From a checkpoint of a small mixture-of-experts model trained on Wikipedia: 8 layers.
Below are experts of layer 2 (counted from 0) of a mixture-of-experts language model. Rows are named router (the router's row for the expert), gate (a neuron's input weights, with its number), up (a neuron's input weights, with its number) and show model dimensions 0-127. Each number is 500 + 25 x the weight over its row's rms, rounded and kept within 0 to 999. Numbers have three digits each.
Before each expert's rows: a language model's description of what the expert responds to; "mostly gets" lists some tokens that are sent to it at least half of the time. This comes from a sample of Wikipedia text that the model never trained on.

# expert 10
It responds to: Mid-word pieces after initial
mostly gets: "imin", "hel", "pisode", "overn", "fess", "irl"
router:476511518526463541500536507492471548497516524516493475544505477510507536507470500500496524487518483475514499529500506518521462513468450540521539536537534502513506523478484502531536486516443468480494495514492491539492491467471511479490503494530504545502478490520501487521466474516463503491492494557522464497510459463461537475536514522481469505510471524500474518468495444524489489453536
gate0:509508500542516497489482490520520518511511511491463503493560469488517501497474499435491527476515495494520460505503517526501490484480528525484528464505518489501517531510443491487519493464505510517476493513488479529486517465519430499472493498525549512508497477533517487515519535506517488536506510527577482482494495477528455545502518527525466496492456535478490478467530516518467428510503
up0:498487498503473542535522511466502480488470442531524520499509470544537479544522550504507530518509503497490521502481511467471494497532478536533486562502496454547482449515491513515515539467485486535494495431480508477461535485506544510500504545488514534496533488498484552482521486484519495496483494495501529537507506530486507475490538505507538468520477468493487521508510482499490483486473
gate1:512509482483499502448511463477513484464519502500522502491516479507492497462476533414487519523484480511481493518519480520502459541461499461520563479484528513525441533511454499479480479485547487468517524486525448522501540486489517526503513497498531488532540499481508485485494510500538482485485509516524515478490500484480465529467476479506476501544487519491552551529521514519490493500514
up1:470505493520470465510470535532489490513490485511506515480528475470483481479520496487500485476532513479536459471459502465484496480471468483508504480523541513525511515521469516470493513520496462499506468500516465476493495463482487467513489542529505488518519530483500542460497523523510538474527547473497432455510520510524503470465456421501528549487507484512514491527528484485512513496537
gate2:500489498482528458529557503503473473489556484507491496478558482537514503492494546519524560498521553506514466505517530546523471514449476494474504487504523475472503545526485489493461494511466528495487514495523470539468473484495500513487479448461454484518471496475516505474489522500496477494499494526483514503490524497450477501498483527528488458477498526525544505494493501490513480467547
up2:565514505552501484497506508513502515465490475508517499460436470506503514483495522497479497513509499475494524462529513493501522486559515513522496501498438486454524491530501535554493496490512495494476505501487547498489487468505476522461484532499494493459500480489498525515526480480472508516543509503512540513530523461520521534519558507463519542538522470484460506503510509568480490516487
gate3:555527502499496518529494475519508460554509505442490518468540472477487547487471516498520504480513490524476475503518504463534453517526516507523535481435517514499492511496467465514506507470508567491488511510472523506492504537520513539474507444499506507481492523537516458522483472485522507522464463517520501497536473500460519504492454513508525477528523520485530524533504476509512489487524
up3:525550467490499528463491479493521478525507492518495475499482487503514501475471523481511515497476486539499507490487532529446493543523456503563518511499484481486511507513473499517479490505515489526521525537493505514481513529483485541476517502501514458501520500501473542539492492486513480521480518474526521476490518512441524544507492533512468463547457491421535487494495423478507493475500
gate4:540538482507480476486531473515506505512539544521519502480541477510511513474496508527554542483489481473495451519501547503488497489463505513499497476485482515456504529538501445490510450534521495502492477513527435457513499480504466525476478530494440481554522511508498478488488533506504525530509502511476509454516475497505531513479499511540469471488465500484495494563494512509505497485519
up4:519532510534511494544503497511502530487542434498489466490511484516528520510485513503512490478463516448540488504438541502532527448504497510469542511532473478472513526502479475537517511510477473501541502531506493522479516475485455522516506471508500524503508477502528518510494513475496480513530482540437502486509508454481513517512505492533447453546475480472479471483476481507509495464508
gate5:496479491512500482520528492482532526519536520463487522512559492518540491442527522472533456484504484524475510523473498480530453478472519515511548539465517551489472514495490500463502482507499513515528526506470492483495455505497483496481512513477483502486481542492494494467498426512502534531475488483490519531521469487502490533468498466485500464520443502509545478550476482497528503514509
up5:486513531496494458505471485468523498483471480504509445486452523480506530534467547491483496528475484482469533464477501516535535519533483539490511490499521526502547497516507486538510546514466501494456439486516482506454478491499466475510508467464522492425491484539470503506453498471528489499515453491502477497498523506501519491485523530505539507514519494515502517472485547522484498516513
gate6:498498522479518493503497455487489508498486482512506491494545478492469460525517478502455526496539504495507463538525529475502470474475499472502525465457535527433507487487490509478510466508499488516495500517550445481471500489511510516494538516478557528505524516525507536551467515521516515494500521525561484485530532498470531542500515462493483480470459528474496514512561492503496497489527
up6:514478523460482522494513500532480507553503534467542479527526423459503491501509474512521472522549493494511497522504488517489495486440514457495482494496493513509504499459496521497523465514452545516527543458495508525482479511514507478477524444489466514485495548516514512498528497469508501478501535529489509465477448520481503495505476491505505510525482493521510487508510531502487431535459
gate7:509502473541488480476516473471480538517488501510479549461520547539519468540476488447539506469504450536503489510514532487544502476518499489531529504479522480475531521525443503483472430513504470492483502514490470501485551482488473490487532516525531526479484514468516463522484495506499477528513560517512540479503485518517515492514514489511497495454472524524530475481505488523485497507493
up7:500443509501473473484489529510481491515504526465525523509477515484472551516481490485487477452470553472491431491519490478482480544510541512494510557474503492501505466453543483490525507503560501520531509502530571498503493520502494523467480503484510524495476524517488536504479495491490555535524486468473551547533493479491501494478507490497527507499474499505474506512482520498492509519469
gate8:500473524521520444441505498482473499505495466493480499514546511523488493472489502481539497493494477486506476478519501471504525506460550484471534479489516451426476501490502464522491479525489494557518499506512523495502542467489472487467525472479517494540486493536521462513506498499484477494564467501478469448565497484505494515500467514537479491508490490495461509511495488538494528504525
up8:503467445536479530494497529569487523529451495465530499480527476542512507470506489506520523506498514521526523497487497486504494493530494489503516541479467489476509546549518490516491463535472477528491456497507531494472457500487445498504507453514509517519485474504523504490478477512462471486546474516525503480498508464489499527539498534485476508509473474540498496537460560498493498528518
gate9:532485527510507506499543498506488501461529475495490487480496505553482485454519517467556537492534489494524473488519499488529475539526530499498534492488488505478490536452518512482522486493524503520487527487537454521505538473465527512537532511481503459482498472510503477501516528518493472481534485531541544495546504508465529529498494456501504483537427480477530480505529481511516466479480
up9:491517500493525489500490488502523547547465465531539476535518534529530509486499497524488542540526522518549535485495516474543514490522452509479510521498479532544473505489475479497511500505495500480488454512547480533517465510467518505493475505498467534499529494501526477493502521514510543521525500508445547494468479471477499520509503459471544447477504483501543507497500464514525488465531
gate10:524465459517482476558494475519493513472506495535491469496513502522516534476505507459491521474525488445513485479521533495507463506518484468486520565471535509471506493535525498464518513556432499507527540492538488454469523491480444454493492492500495502463471472530539476528509464505494535482531496551491515475497509481502485507500490502515507516488513489460519502499519465510493498500489
up10:509511470469534526529492514486507523458456475522536534520463499462497507482520491481505510504510498526535516490457465491483510493492472462497487477558482454508500484556454537485520473505513519512502476506500470517473497487509543544496515507513462503512513466474501455502508571483540492480474484511481493485490488496468487492461524505516479515453557497454529484477492483532498468482515
gate11:510534473550517525539544520451535482481541495506456514486536471539514463436505506479531533501539475515536483544502488527489505507511511463486539496539531527478456543488466491498515480508500466515536486511522464488483494460506485474494511503470478512454506495488482476482519513496488491519522539505477467513526472533520485491464500483479475496497501515492498472483558510509513500466527
up11:500498482516504500512490537476568519510505533452495503539450531522473497469514468455529524486548477538477502526504455446519482491513478482495519489503534506466493559511517522510498508459490512518513499509484483495548483495509533511508494514508508515539523467502492442485493513519472524506540504489475534491489503515492498509481486458464455481495504511529525498538462464447504507525532
gate12:488519531483483492472538487488510506471524478530488493443564489500490497491503515462519508478509530494517457482515521506509506501464475482501519481497560484451497518433474513460477486479502484504506506490548463473469497490485445517458478477469498498500503456526522481515486453513493498550547521519520505496511511465504502524495519468503522504494468530507492507465454490498553486494541
up12:521504520521520504484484479506501493558485524472466451483471508489481479476517497495481494511521466502519471495509493452480502521468498466516512472514509479530485519422518518488480506467502528500487522475529519464546458504444519493500505468503510467523460493505527502446502516511485462476505492505501498493524483484460521520495477479485545505463474484486516568531518454490546478503544
gate13:494526497493472477524480446477480475488537507503501516495525479530513475462508496516446528523486486527538507531514503507511517509471510442471536517509485469479518476509451480480497499486504525487494511471484460483511529475520464479487508488494557528487510560529478473544492484527491484506495546523495512511528502478472491483521539513492518515560448514446535470544526514510479490500524
up13:494494494513515485484489510477533515488488507527501568511493499498474475512481541493527518511488449484526511514504453497486452531504518507544516446517528486505522474477516471468494514508455499496484510498526484464490506471514508492432455463507475522577482518474469511489480542549459536509493488457512501481515492523515478525511523479462487502525469497482504515529528476493517515516546
gate14:510527483491525530494530487478540518493495516469495491536516490477492490534483518499499506490473558512487450524523519469482440518486550481485489573474477491508462511446489497507469471525477484527501535502534474523516468535524483540498513485502490479507480482514492480508483435549475520501511563526498506491475490499507489543500468475505462457490467522488482486509512499483518497530521
up14:492525493541491520507509527514509507542482490504480527502533503507516512523486538449462538497504506499474519515463531515483489487483428463508497531466521498512485496497467514519493464495493477533530520509495516502506501492508495541501491491483490530506487504496500509523498473518500538522482505464486508517474420521459471509469493416500420513556449520502511520535490499492513503484501
gate15:482493486508498485564509484509527505487530463518519480494534524510471489489494508493503523539483489472532462512488564501491498507530476515456554494460535496462487498455490523491538522471463548519494517519507471487473530508534467504495490487512478530510529500524491519470521483491521465519515480526438485522533498505500466534510511482523492438506488567473508491515518471492538494492522
up15:513518487492525485474552486504480515496489502476490452547485507495493512459447502541530479498495480461494503530498495486517474506468483471479496493497524549476495480504519459490500471473506467473495511499474492509488582480508479509476490480497493547518514499506527474525470495507517526587447485531483530510513513488501469495488481500443494524478510509486482447493499504533538546517482
gate16:494502534517512488523508479500486519578544484510472464497510498501531493451505472483499512483502495512508493495511571512525531460490491475493506512503538511505486501505486467489467497531489485517464516528457452467432491488480466490504494496470514507484481476507542454520558499537523536522498508505441541457509495505467509496508493479489466468510470495514521478520530503547498495497474
up16:516540520535500527532548471527518541509536480482511520515508521484528488517459523485496518481543538514496463553492483487499481479479505499492525494495493488528463460475428513506489538481478516494523502532446465530512495516501449520456493498511491483513483486478546487531527492527521524505490559523511522518517505469479522477511498507498485458466453501464529472478517512527483491484515

# expert 18
It responds to: Mid-word name syllables
mostly gets: "du", "forman", "duc", "anc", " re", " rec"
router:491491510535485513512526543463485512478508515483501508501461490484505452529512542518510521465517492497486480478479491493480508525464463494500508520510542512532503511519479555465481504530567491487523507499488517504482537489433488500523467516471528551515499469458466505448458471513487526502503504502502454460515496477465546473504476485462509512482495474514499522466482506473547493459483
gate0:530514481495555513494497513497542460499504475504484489484565509507525413459546526499482512469516467525499509496500471503473509499502481459485532454480473489481531541485500524481500478489521490486512520480555475472506506487498471514522528535492526494552494514502473466464484489494485483479533487518508501500479512539478505509524500458483462509496497473480518514494520475461533535446471
up0:463528488529527473556488492526519525507506532434473470492519528514514507490501444491514514502460466526523494518519522519529497478465504488498508508490547504486479522499475537533530463478511493510513518491501510479498522478474474468499495499476487528513534517520473477462491432534468523517513527471500489489479526519499544520506481506463453541507535515525471472439492524524483510518478
gate1:528471535554514492537480496530511510471472496481465488465535465497513472461553480485526517511476540516510504450458499499521496507506502526471528512517523458450425510502489502524485486512496478493526504471497452484523497501512455492547491445504512483463542472467497471498494498509483449482488470516501509499528526505529495492502510497543517498502523490509536498458468499525488469512489
up1:507509513505547490494505485491513476505508513539499533477535500474489541475461527513488493513531452532498487505473499519516518514518505478508504472506498422495498513489467510539444479481513482475532459487510472515489489495525506498481490465544516514500495522536540489519482503520495471505501443505491439442528526442462532525525501504512500544480500514534482507459475466491500517472535
gate2:522468482491546451523503510491498484497494513500510487495515511475463497444464533462511556495496507537515455467482541511501497507495486462493527495468509491530536506489497497499454495497561503511499480497525456534517571462490511493500503505511514519530537497509503499495522505526546480474563490481477470498490501511514490505466476538503518493455515464465484519467525505499550451502497
up2:486529522504441472521520529492516490456532484508487477518510484533530468478493492512465536495489466482530500524504502522512488502435477494488515494488515494504541534491530521480487462480519505488503504506540467481510513453487510494477495538501484548530479502516485466521498541545506509553527515486521503483468492459456540509472500495526429516471482479511546503544485487510540480487482
gate3:480524533582485476523544508448512510467485492499472455501481484563496472508496500469519525477491497501493522493432483446489507488502515486469511505462517497470464556530470513514504464494533532516522508492521483488495554502502487518512485560485501523488505543460484482527505517477502530482520485517512512475505478491503512517470479454499495494493496488498545480519528471467520522502508
up3:492476498472473462489465488492462499459512518482538541487479507471465541514537514499518496516527566444523531487493516494535511486509499506503516545479485544510505476509530480490514488507461463512503512489553501469522553487486474481491483491504524475479475492540520507483494522494508479479496478485501467513506480502508459444532498503539505484501491446448490532520484477516454453478511
gate4:507490525490510497484517512512532486488499462514505508506510484475520458499524526508544526471498456519489444501512497532532502504482483484503514456514536523511474499513507483476452500521495499513450546500549510466453558496509507486534525490540491460534532512448492507462563516479519552492530530512508508502519543500450485493522532477517503510492481462533485518518524510489466490516496
up4:503476506504459487518523478519528485490492512487484508513507510460494496490504512497522521467463505498479468492506532488472468504500472511528479459521512509498484486519441560469484508504496497540482484501502511466463539521468513461549465470506503480486507467482470521482512528527501509503525561492503491527543464507518510491498436492462502490498475540540440519522510527554456513532470
gate5:550520500497519512523505509483509510473476514541470484486499520472547523489511527481540486488489493531480500507490489505510531513486496466492466510526513527503492538490443490470517503508499499541526503508523451496490458470540485512537524445479482483507450509474500491464512488531489521512507525545518520459511543545561503495537471505508516501481519467469503487525518539499546530540455
up5:524485517519473477489516497509492532505497528549505522499501470488507497549471503476486503533498473514495523480488512511473466537474464493557498508468563506493523549512533483514464506464524521512509530524517487458469468529496484532480562488512497473537483520515508514468502451520494506517500480503451504487492490508476503501548438516521504505483480501531500478505496496461524521455437
gate6:510480494528538470480443481485499474469476466485466487463527482486480519477517541496511498503490541517490484472469485542464548503529480492504478544499497552482510482526474531454447511498490505485526508512501489479513494508512496535474539476511494500452507479458505487483526477487509472472516519462539505493458529524527532500482467531554504526509498480523551474546485507498471485501501
up6:513454484525518486518487493494492485498471489536497497501515532468472514518467514488491488523479490529485501496500512508462470516548494486490499481523515511497552471519488548497555455502526522470526464456498479494552465531534519560516502526501457482508504521484505524535518504539506466512471478509463524488462497515483489513513454453470534473512518480434517515522535486501507495465494
gate7:539485489491504497493506472541519458502496460489520501497500516521525465450476526537491543461512515473503478459529499508454503492491502482487493528466526455464510488472492490484470501516540499501531551536525483423503494554487509529558523508506493492501501486490501513488490497500499487494520481554496476507576510528456508512510509467487505527493487533494498509524503503442525510478515
up7:486445512486472471504519506476538499495474500499525478492507486498479472485495516528484481514505475503496473478540508478469518479486514514507427488484469463509544491501530492492432506499553477505502498465465465497491533493474485499484491474497494477543474489484513521490481476475479506476512479517525498537521529526455524547532502545482513524487539449530503522511467537495528566484485
gate8:519489489496495491498519499501512489445516540493544511466484545474526473461471536467522505493511517506462443527474516456491469458514483467517496480463492503488493496515468518446476484508490478499542523464541474473496531518489516533496524484506516482541535539448479447479515474506514498506521510503531487459503480511462482512505485462512520545469474479476464532521488499503501526497492
up8:487515465526522490527453476471509482487490544487484505484544528520482465528480532490500489516525525484496498482491506514505526495477513513469493500467462550492495478508455494473502498509497479484502485504493449524551490525508489476461536480511500553463499493519545484477515469460500497463487468523461500470527439556502521520521491485530485533467493482531514533507517471467522499487439
gate9:575553516510491475494489478565522506498537493484456525506478548484537464494495449488513531492503465483515485462487518513539499527540524504532490524510488491513484500499466489473476544509533493496523480536495493532488491522486520506529476473495519489504517503444512485489547532524533527506525527462540517498539521531493528567499520509496530501517484502519498528499475502521516486516501
up9:516540507448499435508495504478474508476491482522500493504529497465470477560486526526484456504505536523484526484501532502474464511456530493503461467499534472510557468496480501516517476487480489513482501518500459508510456508524493513483530552521468501501490480494495517494439552474481485520501505499514498537498536522491475523534484495471501512510471505473461507492449479530547483482486
gate10:522490482537540486515528502482506495484498502424519501475506493504492488498514531483543519507488534497493490525501476516490463542522485504512474469434511509504481478489476539454506460511498508491542564469512550444473493504509491536523536490511505472520517517470462489461487504493488534510554485478511562493492497506486542491478494494508492497530495500517516510564476513473474510489482
up10:510473493481468495470463538501530485499486529528524507492505485511445534483495501464496516520516511509529484475501549475497508519466521523528498486533486522509561494535530480499535499504543541506453497515457492527547492498532487490467487492468479480496506475514472506522491461527502520456477547516491540548468508490509489477476539512518509521497473501508511450537496514529451469520544
gate11:540483524571532460545495471533490484474512484494492489485484538498543480448510530498499515529477491474516528469533510538485472523460494485532529507469471543459498518517468519507481523493494479536472527523524526512462473499505514496467488488471530497520504487479481532461500514518520513569473481489529557476511517509520486508478480509484519509509486489465528513496505511500471506453528
up11:476508526445494529528524485483508484520506473474525532501523451534475502543509488529505471514504497472503499507527505495494506496536496486533481489500504439505478501469517510524524490486473493494528442492503481472461501528494495504504515536516540507489535473511517520554525528477500517491474466490517468519527466486484494554536542524521516461526473524536524513551434491544493489505517
gate12:515519503545497509483496498495519471545467524545482454506526480500490495506498566464506489454471519495501503524479481472505489536460554479498484450486554486510502500525451532485505474510542515519501469475452476490498456505499509504513520508484498504524467518495490482454491541481507495530507487473501535485530504510511483504426480499501524534523504525527489470524458536504522510524475
up12:495521471496520551496481493502480471499537532517462491523481472421445481485454484516459447514569484511510497486513476504513491513530503485510488482493482505476527519499517505491493543517492514504475518496533492513517482525517474483532529480518485507509512511562514449520508514519501485492467518486524484517535532535476512486550505554534553525519453475481497504510506492526491504516503
gate13:501536444489474519500492511523535476522481471472489466481507510437478421492547493525491505464556499493502486508509466513481507544503485497525497471527463513484485500543452485453492452516500518519499513518531499499506532520480477469491523500505534499462501497473488522519513481499500507514517482548496494489527511501464513471488487431487470480498450448523507486512515490508517492505530
up13:517491463506533509495511518548528490534482513491544540468498449492515531500482512502448465493511443527507513496504458453470446481494514531495470509484491517472479499485481474529500498488459506492515521514455518515524501488549500490508509478504454500495490520527532486499449506530492437504485502474488509510510422488481519517485471526498490508480481493533511465493493477464474541524484
gate14:529513501504562492497503499496504479501498509479505492490501494496527488519542523471540571472536470510500465534469499438498496526508469434459533469489521501477499486501506532483510533474480513522478544482536532483479518521504493522478529498455547529517544476469520481471499481500518446525520525522501502474476508521518511525520487508479492495454515522483533524517480457476499526485493
up14:461491431516545478474503499483528507453535511456489489462505485522510453489534504499514531521529528518518494531461438459493493542518503457452486506504530506527473482499487504495511531530524485478511524440494489487502484522493514479518482502489524526515514509485496476480502502516502494491462499535498502472471499526489508515501533541446531498448541510486548518508470512491538512499523
gate15:523506509524522492505465513475487535468472483514543569453540497470473506506493527517486507490485492488461484492434492534494468507487514485490507477479532525457490494494476507500482522489455499534526510494534521485442464525518470535529538459520514499480477485487503532478502495458500460506520524500508483484478501514532490527487489485531455549532486462506525517534485476528454515502498
up15:495518514495535479494475506481504514501477485520473514462510514484486440467461490499552504493505513495515516472510487552483502524503491506485535455491508527463468500521471509459470516534551496480497515479512460475527471504470471521532485463523498559467542474456467545457507491485506476505552533481500506475487493511528500525505489515519527501534447490530506533512449487500477498488497
gate16:501561546510490441485549493509518471509527502496519466459491488481586487430492540493496541494513522482441467507499453509514506513493521482543524508486505486492498520516465521460504509503512470487486509522543495494480479513477520484505488467500502535494522484473488526495514494503531531544552493513491501477504519521538511483531513475516532508495476523505491463546491504500484517513499
up16:461517454520508475481513464474497487473519524487524490497490485517493518537491533465459482453502538479498511523496507511521516479496503491518460514477541509504534457506509513465553494562551516483505461466476498542495497503506471506465500517476515523521479494528477535548530545523493523498458537498521534501525436492479499482472528495473523504482522516487513536529532474521506496517489

# expert 34
It responds to: Word continuations after short stems
mostly gets: " well as", "clud", "ign", "though", "sequ", "stit"
router:511451490484475528491512485503519490488460541499512546483453494496478504488445500506531454484484488495488512524470473506474511543484481471513479494493532476518541501486489512499517541531567500467516536477468514475501526520528504493480497516518493491558495545517505474486535499541478485529486540483485494538505456514463532514504456482469491500503486498469524523516480546473533549503498
gate0:506495485521511489520525478517499484519496481530494496440507468458549511431466541467504487476506504468477489512539532519506497515512459474513517510482534459484522493503491496505508506507485449502504536509512505482494487472506499517564509449500492531488488517522497484530498516517528539512509543507457480498548491508518509525514444467488519535488526561504500483534526515515492564493516
up0:490483517525476448519525516496527479499464537509475505439489497487492497476471477475520486484526498487479505494463488470532505511533522495505516492463506465504543499507519466445497503494494536454504496523533490498526512534468496486470507492476492497538513511491487455537502499518516572536484537489502487511510485477482526525469529520486497586486514504574520526534499519496515476508504
gate1:522477490493494508493501507475516473473508539455477470502510496501456466512465513461486515528484507497529528468555511504489524534465484461451501456462534489474502509442502486507523530506515513523490522490529516443472474545536498501517517531513501525462508475530518479514482463472513512485537537513484515493531477474490496496452526492497485538549492498500512481473499488565524515499518
up1:519526513438514484501509543472498520521506442508512472481502473504487483533520489481527523495492487532469506489497494522499486470477516525508519520519491494484531481493498470521484530492510478504449442503542496559473544509527515502516507510484524490529515528474518533520489507495510498446460466493498544481534499484472499470450551473503495470539491488521492547469490515504487471464558
gate2:529465503512461523493484467522500477488552509497504536540505479525466496462475530502500500504516525543475471516501506467498473554500470481502489468536548456490528486505496486438463468522514516466538506472494500463491522502547467548506510494492526510561508488526496479496532499514503505511517530473515500503460524529481472512508476485496478509463502477499525474494500487432526477511529
up2:512508501520503448530504519487479505473500507518480492485471523498501533470487471526505516430529452474543550529544497468504504493505490495496491518522477470516456515479534522569541489491488496501489533524470498511494471523493501511486478519472472516475473459505499500551492547514508515463509491505549499519513488458504496467477467489452519524473532525500504490520514493554542502513527
gate3:543477507510474488522465447553515498439483503440472522512501489525461466515489505510516503487446480494500467492485510452491469528464526463529453505473560481493481494498510500520437482516531501500487508521519483495480497507503509510542519539508515469523504491517459477484490476522467508532499488515500479508536525490493528501497485467486490476466537519480522503535503516460531469495528
up3:513488530484506502551504511519505487493512515466492503516508476464511484500467477538498492510512514477536471463478478482504506507520502510512425488475492512486487476526494534533501459507498452503502453483486515505475538502479511492442529555493483491519510514499507486510520491495520495490480473488541480514565482456523542505473525517509492460462463450463486544566505456491497511482510
gate4:550546463517478499481526463503526465498495503517507478466505486498478493491457492462546517515497547508458508492523526500509483495521483477511513480517499499513529492445523486438496514500528538474521474515498474439483476485529506545508495510550465514481518541534476471521461519510519510529474483509511539524492517499509469483480488498508522487513466541482542522524530533549482483517495
up4:455489498558485499518454534490500495476473488529500506466502492479500497505510421540501522475558490477507475544516478485492447472523491506510495482494461463472489471509503480498510437474489510517491519501485491499495545503475513514502501505463486521481487470485519523500556485525483523488496480523522499489483525439497506503475558498441472535532499481515463482502498485511477489492539
gate5:505514514493516522469483519469503509482498474493479468484491479485523492430488473481474460581478512497512542458497461577523481522481530507519511527486510478483472530497457490519469516518510499500487515522501482464510491477492504443494526502497511497509485513518503444540557531550514465520475490502440485517496481531516473486480490498529506509465527520499483494496517513509522509516490
up5:498545496543429531512482469474528485475498498483506525506499479518527513488519500520480536490495497535541516516498510473509493519488487513502480532497512475500512505480481546536504512481506482504485559500509520451485558481509508514501487507486486508515486511488483470557516473498494480534538511537447506506470462552470461495530489504512467543491558515520511455529517514474538468515524
gate6:499507491515470493525533482521486537482444535487496487466535499514523535509511479469523455473513500515512476508476510482514426525469480483532471469486533462507535499481491504539476512512500473506455517484497500468500503562521481486454517506497539494517474482529498464500469485469514490497488482498523515501564502533494508557501546487487480476478513488531502501493472500507498535542450
up6:513496452525494504470490456509450444507521515521512525514512528508463525538491480481499501533477470524504492492479483528489507502499516492510492517458511502496486486467476487502477469448508532465531530509524497523486496480527481503514462487526456507469507485466523512484556462504482487521472476494500514545474504468495485493508534491483542536536464510505485486475504536566504461543559
gate7:576476494491517490485511496501464486524501519558503521477470514489496489533488478488501488505526522504531485481489481548483475518508496443484480499490501487505512499497479535444475501468528554491532508501474486475509469526476464509447490474531505438535549507478523516506483516533496456455515495496496493458502515499498504492499494489455509533500468493497548536515458442504490498486498
up7:534490546525518552511476507512509477482465476496502482521499488549443506462495486496516513506495515532539527552509543485469472494463486531502500517465516518469460481501470519505508500522478540478476489509471546513480483496491541445508513499532522495494480472477511470509534544514482494516482549499489522495500460520471525491514496489457497473491443505556477482530485470480515514480492
gate8:519491529469559558515486488478498485485482493520500501485514488528477484506502465472457543527484521484528499512472495508472499506490486470515497487446528440486514568482486487512474482536505546489519544489486485477487487457500490520489512484525546512533503509494486493503558483503487491522531547542493529522545486488454484557525479497500504470497512544492524508473498510505537496479496
up8:494481538492553521444491505484509464513524549481534515495535486523462445510485472486518527505494476487513498512490472515517524492501498521531472461482470471477473498514451505480476543430531474491481524498516482520506517483481512489539472507498534449557459503495451477512499500489486465480479531468511487466501487542466483521496476524487501494513460503517492478473525493515483525498515
gate9:534516490529503504488526520485528498463493525500514492502495492528520487440471531507488504506515512501482484531472471493495467503513481485461467486519487507501485489466481465431477476531512526524505490543474490500455498524566479509528516442547512463520516508518490511462520508500521507518510504487516523520581480536512502515479488478459505521519467489532493500551502478512464521507447
up9:512552516531481479499499509524503491527476484498518483511492527513486541522458474517483480490509505488488493519490519491549501500510523487496479536498513448469495531476479502503548457485510558522515479534527525502469509586524526508502479478478472476489502435530497536505494463485529493549501519492494493495521472503511530475514490448502446499542477524520532485487509495525481484533466
gate10:505492508524505470477484496505466479489475503519520528438473516495499473505482529474494503452483545492490503495459501485474468508503501522496500526461470470484506534500491543488467465508533476491511550507539455533479535551503473489502506496498476499525533496507478444508421471472518482486503480465484508475534465543505460502506508487504479527484493484521501538473483544480486536508473
up10:522493489503480522476492492497532482478551482517502505489520522484519458517491520559508515517475456469467495534477527499509473520518536530519513540543513507472498489522480509511506467483508458489498496509511488459473482510465547467474483541502483505492528555503505466545489494449481529508524460544499480493529494534498490480534482506513456532500499522431528539495471469483498482521519
gate11:520501529470486422506444507498520472520504493508476513520500479520465530505508501504540484501477472503523520510506523477527458471492466489472512467481521474510483518533506488502501491540505519477558520506508497506485501530503501509502491494483454463516536526513513510492547472490507528524554473515496552533567491482534473506489545456472547480532470503534498524508498530498506504467522
up11:499476553473486472462473442518511497496506548523523504519521535502477473496520539457503496455479486501500493499532514498487480520469501487497531496489513462516522525500496456545513493519498488479519503517485504516494538486512514554460513529508525503529477539525526456540516474508532529522505494547564481499531475524483488476510485525521506495490515549519521480527504546514561489484498
gate12:518575495498524512472481483460544523465503483480517438480483483524454475466534484486490490488509548536517481460505530481517512502527464488456508477517445476481510488529468488469484477497498538495477500512546482469475475528541488508506531505479490502526468485494515447528499496529538507470522482450522505496508528514545540494482506508511494496494524477461484514506502479512513489522510
up12:522503492482475496498567523470503519498471503524463461526516506495501533494495494489500508473520512524464499488519480531500473546538477520509464453496519505469494515474508510513509487506517495508492468518491478469532483495496466518485500497519471497536439509506486479551470505540487538536467469498487526524498516493564528475450509512529458455506493512478466487536550552476481518507532
gate13:497508512489496512525479432554476471475523531486471538476519526492484495479515507486473495498477508505483455537490517483478491473467523506554534489513504493516516512516509523525514466514489501499550510543494472539476473498529490520476520484481485512478465520521525537494483478490497498549475528486515505499512484521483457511490473460507545481516532496483490491494532488545569423483502
up13:471483519471528472465487504468510490502514519566476523461473509469457473490489526514469544546508501509507469505525498521498453489490527469515498483499544551525513472535519493517509491513529476481493491458485484511516522450485503509508485496518536498489467527481510505566489516473494500466534475520516507503532458494478478527508463477498528486484537503461527511469491494523574480510511
gate14:534530464511504482493513467507520514499517511515496487480524504507488496516494484507506497502517500463522471528470483493507484520463485437506461448444490507474509498527514502489465458512542513500463485565484502462547471515477475492449517539536477480488534536537501483452520523518531483490489514506523504471480486516498469488504496456537459486469472467482473494537522470528515515482470
up14:515562548469474545468505467488518506475482469510504456524463524499528545543469545476463500505538460504469484471469470460518514494543475497515493472503479529503468446490462455504499532483503513466507506481483468487509505508515477494478490463537504495494506530505492478508493554504521479501499480509498486454488513477486517545495520546542479494505486521511510492490506481470530524498517
gate15:543549494463519496505511471481506515460489494526501464486525515499512490483525495523494518512538498510483506516503497460477455524476470500506486474466501544487513532476497491515517471542499471490485527493471478465509522477510502523459509504471533509502510533519491496489479500497500451497501492508496520530497464515477438527481449486474462446466499452480492578537476469502542496465527
up15:516537528486518515522464460471505485531539485516498509485452509497510531497502535514500469526470518517562496488461513514490537496539564525536501525526500540486502484507488519506516487512480510505452505498494511548480483532495523502530461498452533542481569462511500517506529481500509475506488548522501508469479481499496508546521489493469549501513497521471522546511516496505516482496541
gate16:525512519501482530493550489497542414504501509511532500447498509488480500492462541479495504490497501535507526481501444533472516526528472479492514488505508460521513504527469449513498501494503549502520517478494474461533545500528485495515512510520493451488540512503491463511527468535488504521487501529525540477476497511490473530507548519549470465500508510494531485507513500448519492468519
up16:531521514458519508517531548479510504461531468503520500541509524524488512504484532507473509466502471467515518539510452471483511516500493525548485472546472435480483507478479488493478514502500473506471503578502493484499525488501510476555515465508506483530508525521484539484493526470494431493487481490519500507506515496482483474528523490494526502501509489511450530525546463530484528486523